config = dict(
    num_hidden_layers=13,
    hidden_size=160,
    n_experts=192,
    experts_per_token=6,
    d_expert=32,
    d_shared_expert=0,
    hidden_act='squared_relu',
    moe_layers=[1, 2, 3, 4, 5, 6, 7, 8, 9, 10, 11, 12],
    router_score='sigmoid',
    normalize_top_k=False,
    routed_scale=0.816,
    balance_loss=0.00337,
    balance_bias=False,
    router_noise=0.05,
    n_groups=8,
    groups_per_token=3,
    init_std_router=0.0104,
    lr_router=0.00154,
    vocab_size=6479,
    norm='rmsnorm',
    norm_eps=1e-06,
    tie_word_embeddings='early',
    optimizer='muon_variant',
    learning_rate=0.00983,
    beta1=0.95,
    batch_tokens=[32768, 65536, 131072],
    max_seq_len=512,
    train_tokens=403600000,
    max_steps=5389,
    dataset='wikipedia_en',
)
Below are experts of layer 3 (counted from 0) of a mixture-of-experts language model. Rows are named router (the router's row for the expert), up (a neuron's input weights, with its number), down (a neuron's output weights, with its number) and show model dimensions 80-159. Each number is 128 + 32 x the weight over its row's rms, rounded and kept within 0 to 255. Numbers have three digits each.
After each expert's rows: "gets" lists some tokens that make up at least twice as much of what it gets as of all text. This comes from a sample of Wikipedia text that the model never trained on. Tokens count by the router's weight.

# expert 6
router:149174088107154155112155167120136074091158154172110151102124054147107029098107177096103169153108178154113087157181114136115144139162132184130116079118128114215149131086114139134110152137175166151143137168103115147141128158117169110112140129
up0:173197139145111154126149116145102111125164145091184089122096148132107094121161129062098136121155167178172159128176102156147104108242176190123116124173138115155142133117129120139142161167153162159117162163086123113152178208137086121112123069
down0:077156167082141178074153128131123120073133166094121155105103157090166091113148113088112066112129164142185105161129111143160105136109124136096125163065094129138182122102126160158120127107177165104140147113157108118056118170192112107133112086
up1:133174116127154156138188135136113141136159111120185146027102102136131138118137132099075196117108156186138095096144144161108124102182156159094127154176146118125133109099149124144133093115138170184151128114060127094128163178132106108143127067
down1:098165128068115158066105143076106113151141074044140105096146181152105112093168110109088070131174117108161138154097097163143103104121061106192097152103116153100134104121131103155103126153069106194106141120089129074122097131139112175159165185
up2:161131134095167152131162152140077084140193172091120075097145080132161142105150166029097132100073144201140118100127125182120103112193142142079110112102103086114144118068129164131112156147113167173139182107107093110166174193086095162099114129
down2:149167139121097094158136145182139093164107200068129152175168140087044127121109114051132152088131100133130157150108101077157132099134143118129135157182207101102111069096159102095123108150136081107120121140095076134089097202124147128137100183
up3:127187187174145148146134142165122110122169130139141100049100114125110124076108099053092195147102187169159120103151130192164100121180154141114123143145132087113137076111132148118134113067149194130161137188078151135166217128081171087045168100
down3:145089144134087090127187134152182119117097136098158098090147066091121165138184142130113128091112171111126110100183119114103166107093144182074183089181177155142090115062084121070072098117101149133134146107100083120127105180118102091182099134
up4:171151126148124137154146139168108154129188152096143112120161134126120137175118142072109199119068191148131092104165149165162097139200200184083087136118137128164147093143149124075166123126159140159166189153110106098118194127069119123092116141
down4:128084134183127148106144096111115146140148109171164085166118138167127136121124111187185152105093152146109134131143154098185171081101125151109030156148083071093084134095108102107146173151100116177101112138186116149084135067094121102098074162
up5:160144159124154105119147150126100139102184168143175099093117072154088108141178130090124129140095127211193098131162151117108075124210148208080078136137130112147159117093098135138159155132127138174150179164093133110200177158097124127084099151
down5:126150124144124141143145089118081084126105146151130114120113150105134132181171171118148144121181088129155187088162149070119148142070110134166175153094100096160143102116115128193089082103138169138169114099129139123102096156119056161156135111
up6:143162122120136117114150129146104127161114202119151122035063122134118145034147134070119165117120130194116122117149117163186144075169155166097121102179115114173127106081115116161190116136180165117122158154086078111148157139112140121074136142
down6:132150151180150120171115141054163144162119149133067116132176117099115130165141107129134148140142066119114146119110149131125107130097198119182142139148187145173087154104104069122137111111110127090164125157133210096149175139170122107105164204
up7:167132149120109142154183101130121110105143169151143075069082121169129133128111147053127155103122102188154121124174146134156080116213196129085093114136076099129121145136110114136149130160137109155121166127087134145154202204131135108099146112
down7:116093188177096138126162147148066161105089101097094114101164121163097155119123129210204159088111136162186145117128135174119092163102172179131138146113129156095183054110149165124127172096108117130152075085080146140112077107125132124089092144
up8:124102148129140130161127157109047146075150152105150111114097125137114157144126135108105124110111138163154090136132118193119083068171160106149115130159154069186130123087121124112131180163101142135102124137111128064149141177142088139082091140
down8:177131105192134133145156092091076131150129140124149159150148114154116089115189070099144107228148139098116153095140108097087105109129142152119128192130233137144119129167177125054082160101103102092130163108135169125142133096131115145155052177
gets: " |", ";", "es", "re", "s", "en"

# expert 26
router:149159065123148144125154162090128086087163143152114131098098088120122019074096170111122154147110151152135110167150125145106139137165133172125122082122133085233149119092122157158083142146165149151139139156104116144156140156118184108110143126
up0:171128127185113161137114126147115119081179159123116128084074096196084121104128124036118140149077119129165097108104127145141138128187136102118062156108089104138123146123106104135193123166087136157182179124063117144141175163100133104124117111
down0:125109126119099107089148124110127112150144104178187140140087208113129118122140230139127117133091098089138099165128168098127101148159099162154085100132114150157113138142133070130095127118098109110099144133144072174135100195117144056151169140
up1:130139121179146128121115132135085118156128177108134111055112089131123092139115125092124079120096167150130123123124182122157096098194145160043101123158103057095136087132108108100166154114100131161164142156100149123147161178096109107102111110
down1:087173131211125099085077075114117129161167139106079198081173116140095143090099149159151091162143178114069121130087087096142108098160180142132134148152174177150135064126162083088150150060093056115173124127094129147153142167151129169112173109
up2:134130135123123136135131121170127100104184186140143111117117100183133171131106092073095172099073187144134092132183115143213106135178136159102105140128124109124127137123093089137133155163138143177120177137090129161149142186111125086092164185
down2:095162102138147104161184115129131112134136105096092133084122163081205129108161089084106097112171096163150150175096149100134124095088117128129094076136070148144122140018197126166132100133151017134163067172111162138116098102123178118111126112
up3:178175095157129151147143095130116134093107130145192112118056117148070174130127136105074162114016145131100133162142137111175098117198159167059100081163167102135133153106122134150103104106150170149168160188094093102175150171085107130096130136
down3:146081248095125184103059105099170167129154129142151127095178157119093116111085156116154152124120157139129100157095092074100137151126062117174095090119095123121151135124141144148166100131140168138045131167131141059150109130121120150086134145
up4:163110149164160123134146129144133087132172178178110085117127118172043126099128114040128153147095154131117095117096130152141098134195147150124117123108153119140095113131105127100183152151127142165131161126076080171156184192080131097107108145
down4:140197123133099123125112160146148165143124172050151145183123109164073094091165108122143175185152098165138113153176125175172155118072038128112173137102102102149158106094121121080105085125155169137130101091181117113123150141182121066097075127
up5:163107142138134141121126102182115075099138176163147129104113110138071145089096148105072196084057156149139110154167096141158144097190140188052128160149166071124129120082140133115130102161145149127129132133087071124160161141090165149123149099
down5:132170201117096176149142146115095063080149086174123128124137169106085102143090143143121184093175139167163083187180093137159154128101122169152091160109107115200170140140146128090128157124128162130087165163144122130099082163174165125111190139
up6:126110136110138154164130155145135128103201220150152132067111088138084094122111151119096145133108119163100074121149143137150078139226108155127111080156112128149086132095123150135156084177181167130139175129099082084137166143063126140058162140
down6:160093068145116155167156143130206115206116143180100147160135126118153099126156138081141105150160187088150198082119091128129133189135121147147144102150081130091089135155092145174079172092129149154099150184186093123106102153188140126108105154
up7:180173087173114149166126124150168115116185180061116130108130096167108113173134152067100175148126145140106107099131116161131115108213147154100087101179146096126098129104158114117162185135160142131133149137074073095139163179064128106099145124
down7:117076144083115096128179155163105114161122140062154236163149147181128178135151122105126122125160095128138165141123094128143100179099158162114122088129180140148127144147177143123152123166149113082131114162150079091109163098149166120126135123
up8:140136157161087142119167136125077111106166139142124149103119108100122087132105108067090160155110130136164066107165088180173099098161140170062097116154169129157121103132104128140095155168207128119114151174081099087133198199119162106083104105
down8:173141106153143055091203166101150152150154131118146066104175113103133157158135161111187055133092143122178143113157134151137089084055179138128123185089119136092149083131110063113138111163157139152115139130180136150099086142150076143152146220
gets: " G", " L", "19", " M", " Z", "–"

# expert 105
router:200217129102192129122158146190105122140132141049140111100139130116154177167104168095132129086114163183203112174137096177166152170152148122061111161128122138144110083060115116142085122127106127183153187159106058145135140147137152078102144147
up0:215218141085134112097130148177104164105115099137114136124140185094195188143085141129173100121097166176162137203140116172123159154180183108049130167134114118137135073060110108121115086098139107147159165153123112137089160114157160114094123115
down0:153181118163139142082135112093117103075107083125160137125124131141155165140149089135115105091183152125114096165113105139097127205078143145118132125120189110103074099129165126171148140091097060135125095088085075084142126111126162160132108136
up1:107145138103110143102145192175132145112161159094137119124139154188203169154106156109145125132143121153133107121186136079170163181156131153111111128133173161082075147090072143126066157183121146152103177100087161137134099114136143063096101148
down1:097159146180119130131150104130123200133123127138126109107108121066098162122156114087158085137190089153139132099126139106181105114024162097103133157098085140104162163122135138090161164152130097100112093071131088118094161131186078158102065091
up2:151137153128126127110138172129059143093144152125125093098113089153105149136095123081122104120090122127130098107114099153173117109240141109039084150161159109153116153086103135129154159111140156145212161174064058181146126111091125131089131127
down2:126128147135110072087085103106142192129163105185169061058108112120147161128121118171174126111123089133056014130109134076104148068139134127173132118114198136107099078124160153138098123160074193133119109111135159161147133109192154097136107155
up3:102170119107125167091137124122138123107109132130143105109080132106058101158098120128097145092131118108181103174057104126149161144154119129120183151144184110147116143175130137133149120163117113181192167132127068112129080157111115098132118094
down3:154088147120090114152157159147164137158149109152159093170122091221130139073189121166169107084100090144123089124083151100116080145132147143123114178101158117107051152176142126094180131113143128148104128114119167109071089144138138167135109134
up4:096173095153161173130157148140145106149130149126142145158097097102112113108096153170137152144112158137122105118149128140172173087211121168115098143141119154158107106144074078113172159156145161118088178161070097142165139164158146129129159117
down4:151130111100146100086134073152158092143155150138119136141104158181144055167201102096092154134125156142075110179156114142088127110065171132106126112077162104122188120107143171123122152126119179138131055163126104109104102083089113162117145202
up5:148150101099142130144120193140099133125169147144125092112137125140076166129126097096096187130124144155159105116148124122158085097203127209162076095114123078119125163074111144181164159157154161165137120195082112111139173118125162124136157174
down5:139095092106134077193114122141214065184119141132114152126115117195116092160137146178148113144135166082136211078050130089130090113166158091113121099152121103101107091155118127149174166091115099084150089127109100141092158106112184130077185160
up6:172182104182155124206160116140092068143085160129204161103157130163063130174095142044083115097125145176098118085134155132120114110169142164146116139131095105166145147105114092107130116136158118161105115182052095147159149178133135124132181179
down6:091127108082165106115143136154122116117127104124102142154115122167131151101108091083132157130173087043081138101116144145095125129116142141106103113186126140074159089115074123124083113114143111104137068127130125152172127145159097189135117077
up7:145138143179104125104115118082134109118123232153141148115111123152085156113170119078123152116126154164155096151160120162158065131217142124124104150087120081143164127135112114113129105142191140111118197136070091124155172138059106123127162134
down7:091102151114116096167147122095107126189154124150097087153149164167113164105157084119061135102159136087129187149064090141099086068107115130163153140145165072133137095186168115159154161079132112097174144141138131126117138098132078127106155088
up8:147121173088115133129125141162042103139191154137155109093083098130096136102125156145138111110054168188176084183136140159130088153203113145099114094124119076138117156109165164143144163128156148125113121161098128103170132173088147101114166093
down8:178122079137129090141087111108179154090103115105128203173144098087092109078214193139085115148107133102107145126070219159127117113149120128184183113080108158142164153138088160129171142093063147140104099078169158109161134141142100160143122108
gets: " ", ",", " —", " L", " N", " including"

# expert 92
router:148142108106117157130140168109102083141127181112174152097137063151110133131097134074135115053118124166124080154136093134131112099157108147114123136133111092119160055061108114162106138082084170112189136125092149193122143167112118137120109119
up0:115175125154096164158112068154137119151182103176125115095156132166091156116152090083094141135108171130178086131128131172149104132170186168096063139130099094164091118090143160117097145126139127159142120113089106120119150105134155111096112126
down0:128118150156130090157091101164105081104064130188167105056163120156120106189143085156111110105114083140154128121172107084110137101096105095119128131146132157153064088115086153076152145132124113100155164104155140096146099161175142104110081125
up1:123149160137144151141162107114092160099158142101179174135124147116138136157146126088112147101182096115127124127119076170141108095160066091072116152113192121114184116113187145136152116145137144118102132125103150155160172140089111139127215089
down1:155179134161171124113110125126105049144128118113109172171148119131077166174156109145115163070105140138078122069157127168151088097142148131141180085161120129115168112097152107206095119145103127111114104189136182157014089146098151149106151071
up2:181114077154145120156183082141123117122143106108136114070086181133137121091151144144123120109114139108163131144116080147143138125180134151114119139173133102128124068100105151101154137126152105209124167135096107095160218088082095094152164137
down2:166125096104148092115201125091134169124115162138101115136147072169111129132095132088125172143059121097155092126135127136142055159125072056153173070092090133045130102160088127112121154141157118091149081100175122140138104165089171118104115149
up3:163135138106140140161143133153141096119146140184130145095131108144110136140116126115124174083122142148136120144149120191127071096171134100062121165159194077124102103088152153077117187193166156101138169164113139083172156183104120103120126100
down3:152124179174159128148101123117200140185170136133170119114161072097138096100117084133091115157149138109123105135116178121133148080102121118157135160132139141113157157093125131154172169148181138104103123132142191115141162133093079134116181144
up4:117142099110130142129129091167141061068138140098156157055138036145102130137125075147098143063067133123138121096140141105106144150156114190120120144045157129114150053120122110153125146132128120106173132117133145118130171132043146162098212127
down4:103112120118112120134083119158122143130103125122144149192145124080166151152126156147190156140133148088111112081093135147092124097050123089202136169108123172091173087112149131131136095089093152124100181045131156153111152101111149155134141101
up5:117126139143104153146104140124117090144178189132089100103081070181121137130156109131106170149067103141108095171126038167134122129150080117144097106139097151141096151097112075158138114139131176167136138172118121181129097149133139136158115137
down5:115138165179084076149132154153158131131088127137157161216169067133155158149142158132135094178183141150138109108172105126089144133108108139117157103156076128138186141158139069103173114095133127165139098100130134079149135158149141151132131128
up6:111156143182161144103126097165102123101126174106127127092114099099115085117107108123149122106147101174140081119141094169113134128198151180147137141191106091150162085161090151119097135142176121147121174165139139116152136217097136072090142173
down6:155102161155112120136163116114135108078163169118138122090141148106145121216106069101126135087115135066099118116096126095154176091146172127157131117149099114040123193134152131160145102147080090097102108104134140138128176198136118109131199085
up7:107096102077116144152110108167119115112169144169133127071123083082138107059104104051152182132092166096086122124131132133129130079179093150105075083130124154122093165098146141094203122127169126101096180133093130107148195237117146099103133109
down7:099128106121160148123129130115099130062168141144122173164129145175125164089106148134166122138134107146085095116151127120110121137154138173094085085173135134125060126113143174115157125086101120119038168168087145168143058090093149135131094102
up8:129109123143152136100120210097200059147160101054104129136115066142099191146150110112084102165094189124066101144097143162158104082144131101133132155153162100079109096110136155153135096103074160188153143099126128130124155109147124090071136173
down8:107190049122129146108140076104117057119033106166136112105094177112131114093144167136121098150060126107134197126144187111119157161135125143130119098108058147171159200153138133187132162125136098092110154123114129106125111129158110129136149117
gets: " (", "\n", ",", ";", " |\n", " in"

# expert 57
router:148159062124137148129160157075121085065165148148103124088087098129127030065109160105111146152111156157121113154153120145103146121149129182120096091114136086227150134090124151133088150146172155171150140149101130154159145147113182095109129136
up5:149104086153125148184163089135143090118157180112105147096109112186108149171115148071076161112088124137130069106151112139121086149198129123114050135163167105142143130098099144136127154167169174180121155129061072096188150118058137097113102123
down5:170151114132090162158134135116139151109156162152189186114114127200167118103054194124131126073123128169169088098147073122125166082149150121073079072117107163157107152125077153081131141144163179101163130116106124155125089175145181178142131091
up6:137124146140137138119144113215131093139133212104148140091099083154085106145084111060111146097083165135143117102134117156158115126212180133063110149171103126108120141144102102160136151148133151171155173116060138134129184168086137099099120093
down6:173164092117140138116106176112139066099111136159116126125076107171115173107105106106159161098095116093078156121108108118095152168159120098197095102125138150138118149117101115086114141128123046108081069168128105080197088079124156144152082115
up7:171172129152138150081137117152107113131133182163132117115071075116114104154056130109114149089122197153137087105102128174162153115224174105051129127101144070120111067116130094147140146161124188147143111109106113113155173222090172146110158088
down7:130122115150160137157105172123119102169103106192117163159148075099155183128143147165129096108113144129090153084087118136127089080081169054116144157080142124168141117152113088144125186145105199121140103087169161113104155150140141126117148120
up8:152147164116120113169161140133090084120161169104176070090115083171128164081096080054138136116099111159166071155174164121151070157185111135086090102134150114143116145135100110119143100151158151170112157119060100094178183148117145117062145150
down8:125118229109137144076109103169162125174161104196088145120121162074140114111138134104171199129078165176124155110124153189158126155127131157155126119118150165177092125147084128115103082119192093163139138121183089134125083119162144143130127120
up9:147135160111159142144120100130061100080148166075138090085142078163050084130116111113148153115089159221119077159145125152143125139245166155086097125094151083160099077115099100155136085115121147146144139165091111120143187187123120102083115116
down9:104110131119188154168074101109140134165109128128224141174110156087119103161108106097143139117110105130128161048107107118164131119122130104119116126186118166134077137130094129129141117132164103138165160132136125167157079191087135132130156119
up10:142147161123134114152151143193120097137164186147147158104152138138110149164097133077117167119110130186144109100156122162140099103204134143069090147127188129107154120108138094138129162141168141152119186143088104148156197148092122121093148174
down10:110121130132132129119079166142111180142129170165061178109135130197157149090140108150151122117092078140164179189136110125125126100136159119142117068104079100128092142162136076093191177162179082163105069154113194115072182147134120168126128092
up11:145171175145158150161149117161118095076160186100144145107151081135129139122126111061099181157102150148192079142148151147182082097215169149111141118140142091133101144110121107153124129146166156169159180149085123122155178162072132094109153135
down11:101106153184081175120111157165169083154097151080122115179129131091143194105087105132134097190163146088152134063162147155150153171069105068058079098117102157147122110120157140097076133143171135108115123155172089160174148148147206179151122079
up12:165102126146159144138156162093107096158146170110128120098100099122113088104112111016134139144113118179107091135156119159158107121227144196125086146154108125154124145120136137120141144169133121118127178140065101106179186201084106129114099166
down12:147101097168095132127161149103122190170101081112101097106151116098128103126181117125091126104174163078174146142132108120116120098180078083144140082136092164178191082082170095118143124120107126164075137142146142127149111154113066079158076142
up13:162154133137196174175131115162108103105170166094167127133142146147080097127131123058125168121068194135137087096140098153184077091215167150115134136165137065115150133118125100149132152141142129147157165146103114185179178198073134113084152103
down13:058156117112156106126148153143158142123145070106147097134127127096068125110132050097102122144132125108099131130136116146121138108114117111103032143137163104138089140203165141107108107160102177145102129152112116125166119137122119096166114174
gets: "19", " ", "18", " C", " D", " G"

# expert 5
router:142165057138122165118147145099120074080174133135112120075068101101133042086133155097113158150119156163148114152177122141111144108153133179107119093129131091210145159103117147158091128146170159175133131158104133180167137147118164100125128124
up0:127135149187135131161118148169081085090170206129122130093063101128126061145120143100140157137083143133100101107118124112184112119211173106071118145128168131189121113106075117105130180149172170136149128180068078119181159179089124088088144146
down0:120175131130110151099148132157164124150156069164153138148123085121186156119145090070074102120161108128179117108148173064122125146155171150140168105139184108127092107122125166216100177114114125144118167098103068086148166126076159159157108092
up1:170165171123134174162142114169132139115143176114111098116151092159140167141114084043133141114095151137200103113167115170171092112190155135177084145134172082115199085117139108125137106159133166127110176178105155154122132143118120117107146144
down1:145122131102100142164162074131145151110096158107070083138141147105143211208110116170131135114107113057137119105084117115127129106177153169106142131145072111123132136146162148119101148089167086158189148114102171070130136064064153137132162186
up2:173115147120114135142171118155151074082145156133164127136130109146116121103105138068113166105113157140138108156155129170156102119214174155083087094155159149155138145108102072103167163151190151151151172140065092125161184195090116119106139104
down2:096142083138095072155161155154098122178160159075091125185109155109066072133094122106107139127101089150118189155093102146110142139171144227101068175156184113103094103134125146205116131115120157112195107181140157137151176182113126135168160108
up3:188174110128162177146174089115153083133156186151130160141114117190118119128131169102116164114105170172133115118159113176187083093217172123106085087169147087127138155140161160129167184168167165171110148142079117148175194181079126062108154165
down3:121056086097170161123149123128163127122106151161158175140200129122157083102155079094157112072104133148153136092161097069085119084129166144153138099116103122145129152090127138134181196132154125127159114158132121104173145170094124189168114133
up4:175155140108144185084142113090104131176175154126151110121105121227114122168154136066140104153093135145114077115138121138166155074230157131124038103204118125134152126121141104120136138127130105121112167131098074155162130159085133127080122156
down4:151146146102126150066133139118142141082101159154205170108152132187142067155164080132184148139132136164149100170106138167151102188132117067111148117128174124078152183101156140164129115174158133104188151079171124131062155094070086113080119083
up5:131148109132139157152125113120157106115167148104136141108089086178153123102116104053122172107093180146142113112135109206124135081196086136124143116182196140146153092054139092113157153115146171130159153193069167135151141177087170073094125148
down5:122094123077113141161155149183104156166114112100085138112197101111083164160126080186171095130202115129100159095093142130141159100081130146088116169138156243161112138117137109112135096103216085133086155174170175126133076116148136108120113100
up6:105124105127160144122139123157186116135122197128124105125118064182085172101082146079151142142133139140139149149121140166198079113198189171102092135198176080131136121099082106112178127101135115155125163138066141134167148139106136103144123108
down6:142140116112129146046117086187125154181132157108091200090105144070115161126215131086154079194121141161105143085091110076157067097074159134105139137080130143138134134118101150142061046146139122118119086148146175106091121139151116135163114070
up7:193176149131158151138133124117141094147125176052150114149181051133094147125118112091118101127092173157127146122144123129157113108221147096135086132155156106124130133072144154115161187158173134156086187155085064132161159182081155102118120128
down7:125104160167098081088124026108115141090132133107146180134090170150122105123136102086085140100106131122096106128163163123109105151191137154129144130058123106090126129099094120134112092115077126133167164097159077111091107154187174091138120109
up8:171161144129139122163164066163122086057182188096154105097120171138150168141152146074120188147085148183118092145168114172140128086218182173108088130169152074138170167070117129127105140154160133160142116167088097107148191155092146111083081099
down8:155086141116140109135114139105121084109093111080125135110179104200120132141120122176137121101084131136125131173173089124136105129125144101111106168083132136126095220089155075123156138131091075171143097129203131173080152108153071106137081145
gets: " ", " K", "–", " U", " new", " N"

# expert 160
router:136119099155105180174178100129158136119187226144103079056116160157120123100148134104148137093098142180181123102073134126138110117156148155108009122157111126158059115137094149115096144173164189179117117133072139165135150135055141089122148069
up0:118123127110117156187150106148183130084176189176086108081092127094118087078124174099135124038133132175143167104090162094073123125142077095171081148169100097115096073146140122105105153157136160140050154121091184141157192102057135106162153074
down0:121051124132167105100138159115091153232108162156167068135150112129154110092102125117089141152105223079149096095075129080084118136120064138150153075128081111152129145182123112131100113112130144091113128158107180097079094079089091117157181169
up1:145140129079139126173083123140172079093191137214112111105121162125112099125091094122111152092100116118183103097103138103085112107153093123152101102133112168103116117142129116069120116192153198096106140149059110135141174176120168125095111170
down1:135106174123134150132138116122124168056157109158160133171158101122089103149069124097072161124125111131147120122118120124083057142151145117184188068113142129077126088081142100094130118135182165175114035154068089069058174143195154113146156097
up2:098168099089139114096100154111161128097128140122078152127168069134124117128168108118133129148122151127174102092141197173181148070088164090117070147088154127150089128096192198099096119119140141158164112129154083133140156154156122140122141152
down2:121146121114173134119076142152149183051140124127112145100145106099136109158094106132191159136092161155118131172140168165158129123128178137140098079134049149134088127133158148119042108116157174101162085110158169132131075106110152157077139172
up3:175100150216133103114129140149130130144103148089165129133150151080166135094125114145147133122133130108095110172123073124145093142178210165077082122123125123130032144125101104083176139085153118118171099138107122160057170101052080117081138113
down3:135067164191115132151078145129198105050124094138086145119142144164141134062088127150154130107155129172121134103080106091113098144134131110124146163121164081130145159112150162137099180093154115138136120084125182173114149120182108103126129115
up4:208127088136102131129165075105124155075128150105074156125177115159107128115085132094104105115124070161111123152104135130081150105167142113103042158150122117130155086129148150110098157139092113121058151108121125182128123132118140167123185147
down4:113096156139106089089119112150181161159117113137123153090100167072186125129160164107112141156069117068128093152141099148118152080148198128111161122071194090136133105110145096188141178090163096130167110112153181157115129131153173142131137132
up5:175167167128113131123144163110103128147166191164150105179164081163136096105105100138151173149088112142122090139132093156129144124163101141116136097126164127124178137167107081105124118190119150137097184138105059104171174092126109094149180151
down5:118122124183158115171147133125153156138101130014115175120098168087111138191133115119078127149114163113087142149138166100136094100111102082092153113153151126154124148110116033112161089149169132123120155152118105088119138132082159153145142090
up6:155118137144139152119173080109055110127167168136145088115119115122132158126121121133166137166145166170117106098162128166122139105197173127084145115089143092112100170110114126108105131143176188155143218159128103137157139163108168137021167138
down6:164181080143141155084115137108105093134154108084134084109100154111116103123160111099087153139155127193106100167104142133158119212130095067121113087097126136182121042110127173105147116137061122179028137126098123108143151117117099144084062183
up7:113155172111147163174161085132109163114159187072145051109086105131133137026159130096137103085154108110095071106109093170138152144147116107141094108159136103153054040145098174136175120159104135117100155137140106104166134147166121136144140144
down7:147097088053125173089128166101081069166145141189080156112154121123092117079173143107115161139106083138166098117113129102150094117112163156166094149142167139083140119115164101132112113120149156155129202140157085127103148151160120154140124133
up8:100159095115173149130167115110161059133213155114092128173095115132159080139123165168103162094105091179089106155161101135152113074206133169081103135142128119151090137131116091091164119122150128167122147128072108071128135143092123133069122170
down8:154080125184123156090174157120105143146121121174127142104124132098110186090115138130138101138094042102155134159132173152101144083137161136146079202110077084161140168146156092136162158116126158108095091077102175111091128119141126080133100107
gets: "a", "o", "i", "u", " of", "ai"

# expert 96
router:177170086167155130173191144140136087138117146112117143084119109171074144086125116005115124154123132166135099116117134156161133127155186140110116121108141135124058094053138113195169168124111138150148143117086134111141134138095156137124111074
up0:156133146181144179149142128144155074131128102142107133124140171136160084099065154087132130140029191102141067087151152103138136125191128145105081084145133128131141089151050105116121110162154146119192124115094098109148120168117187117095136094
down0:128067106111144046141099139167095139103164058098118197096093122142157179178143149141144100128129158156186141138129132142129029112152117124068111155068072113159137171103107093160086065122086141140149131112097160056168119114108075199102106148
up1:127111068119119113135091099122154059117143113142058146136155150128132147113137088077117101147120150128130161055166144130124110146149187107160063118029105133200127149118119140141123140119094095172157125173118119108174124096105162133119088099
down1:141089035140114157160137167155131109124164148162107091130151034109081108141135143123123121131142137138131109093127125082115083137050109087137100121125132209156163144158157114135151159141135151145162148116183131127098061139154075130099078099
up2:154124116133183188155133145143121070089154143085146142133129182111079139113130122117156107144105116167156108186159134125117086087231146157133165136122160107118128144096128153132111146136118150144142134205128127149158232158128104112095110155
down2:125140088133177172134110131187103089172096121125097100161126152032149121173160154162126129104145147153121106133101159092112186167068113144155076123134177149132139094129106116176062107150174133125137118109154112099144108047161154123157055128
up3:148191085152112205116104200147083117141189148148166153153097087211136073171097146118128147064120168110162072081155170167130142133241148145115087127134133110136127063086136091106117150116121142184104091165091121127126154133107118090109126149
down3:116077174117115085122110038127140170163097179149146107131180156120138126082170092132083084110052138105132090123139118105151085058136089144103092169161128125088128122119128104206186128179184129109122139135121042179138135149090094133137125092
up4:163165150113149108117152155096083089139128149156166092096141157103138127123174105082069198122117141175146089087158087128109057149226120145135109134170112125152170125145156115162125084116097156205135152097068120132143123134084101122079152130
down4:104142096162150123132149102102084151135101080077102024194098162095118147184161092160096040156127138124101186155112115093135148129120097143145155145104088113117165136142153123117166114172105141102068086103164153127103102139159117179106098101
up5:122149163129120160172122123121094149093150181070127108143068120184113115073134145107170150121043116100154086148093141130153060172183129139077088077137124126125147114151129101119115115200134153079170117157108077132185179160097153120086125076
down5:112156127124172147043132074151073108142108091099136135125151138136118153139153125193170129155127172045102135066066100114190095144096161135131168097119134134149110131088166180126140137104110144150137132107118152097057152089068104141185169130
up6:124180064148120152214139157077156105150158162128081127111092132151068110073155142103105148115105206103117134071127113136166133135180178126200065129151084091094127131138174093173198143121107050095167128107144116144150175170129117156124096056
down6:111097123181112123180089115112156115086097106151123083129203134083117141096121094143132091138143161084081141074057140121183109086147107135181158117111109154118182097073126178150140152119117123109187163139101095153131147165162109159076123214
up7:160156087198148111110175140139134102129095140125092156088107105145078151113111137060152126199141153126129108133138130143140158138170134118126161102116150129110075108055133135164148174131096130154122119080122173107150110100084172155130059071
down7:156136130170147100150072142146169114172051151102129098158123119089189204138148151083156064182145047130147180151136132113150129199028125105163162119109081172107155123145130131113088089130127168160142111101138085154166134119141156167118109139
up8:157154137088082109141151160174117080078179154119124140107096134145115147113076151109126120161125115139174074172109150140163099070202143175100109139135076158122083119135111111137144128144125149160095159163112128146124153131051109143080192149
down8:099125128105126130115121202108175112152058182133155184205135121133080113110100136127154169084102078167174075117112147101204126173135072085125120131172104160106067110108140148153105086075148117143123087101147086122163170132115113130132081122
gets: " |", ",", " (", "\n", " –", ":"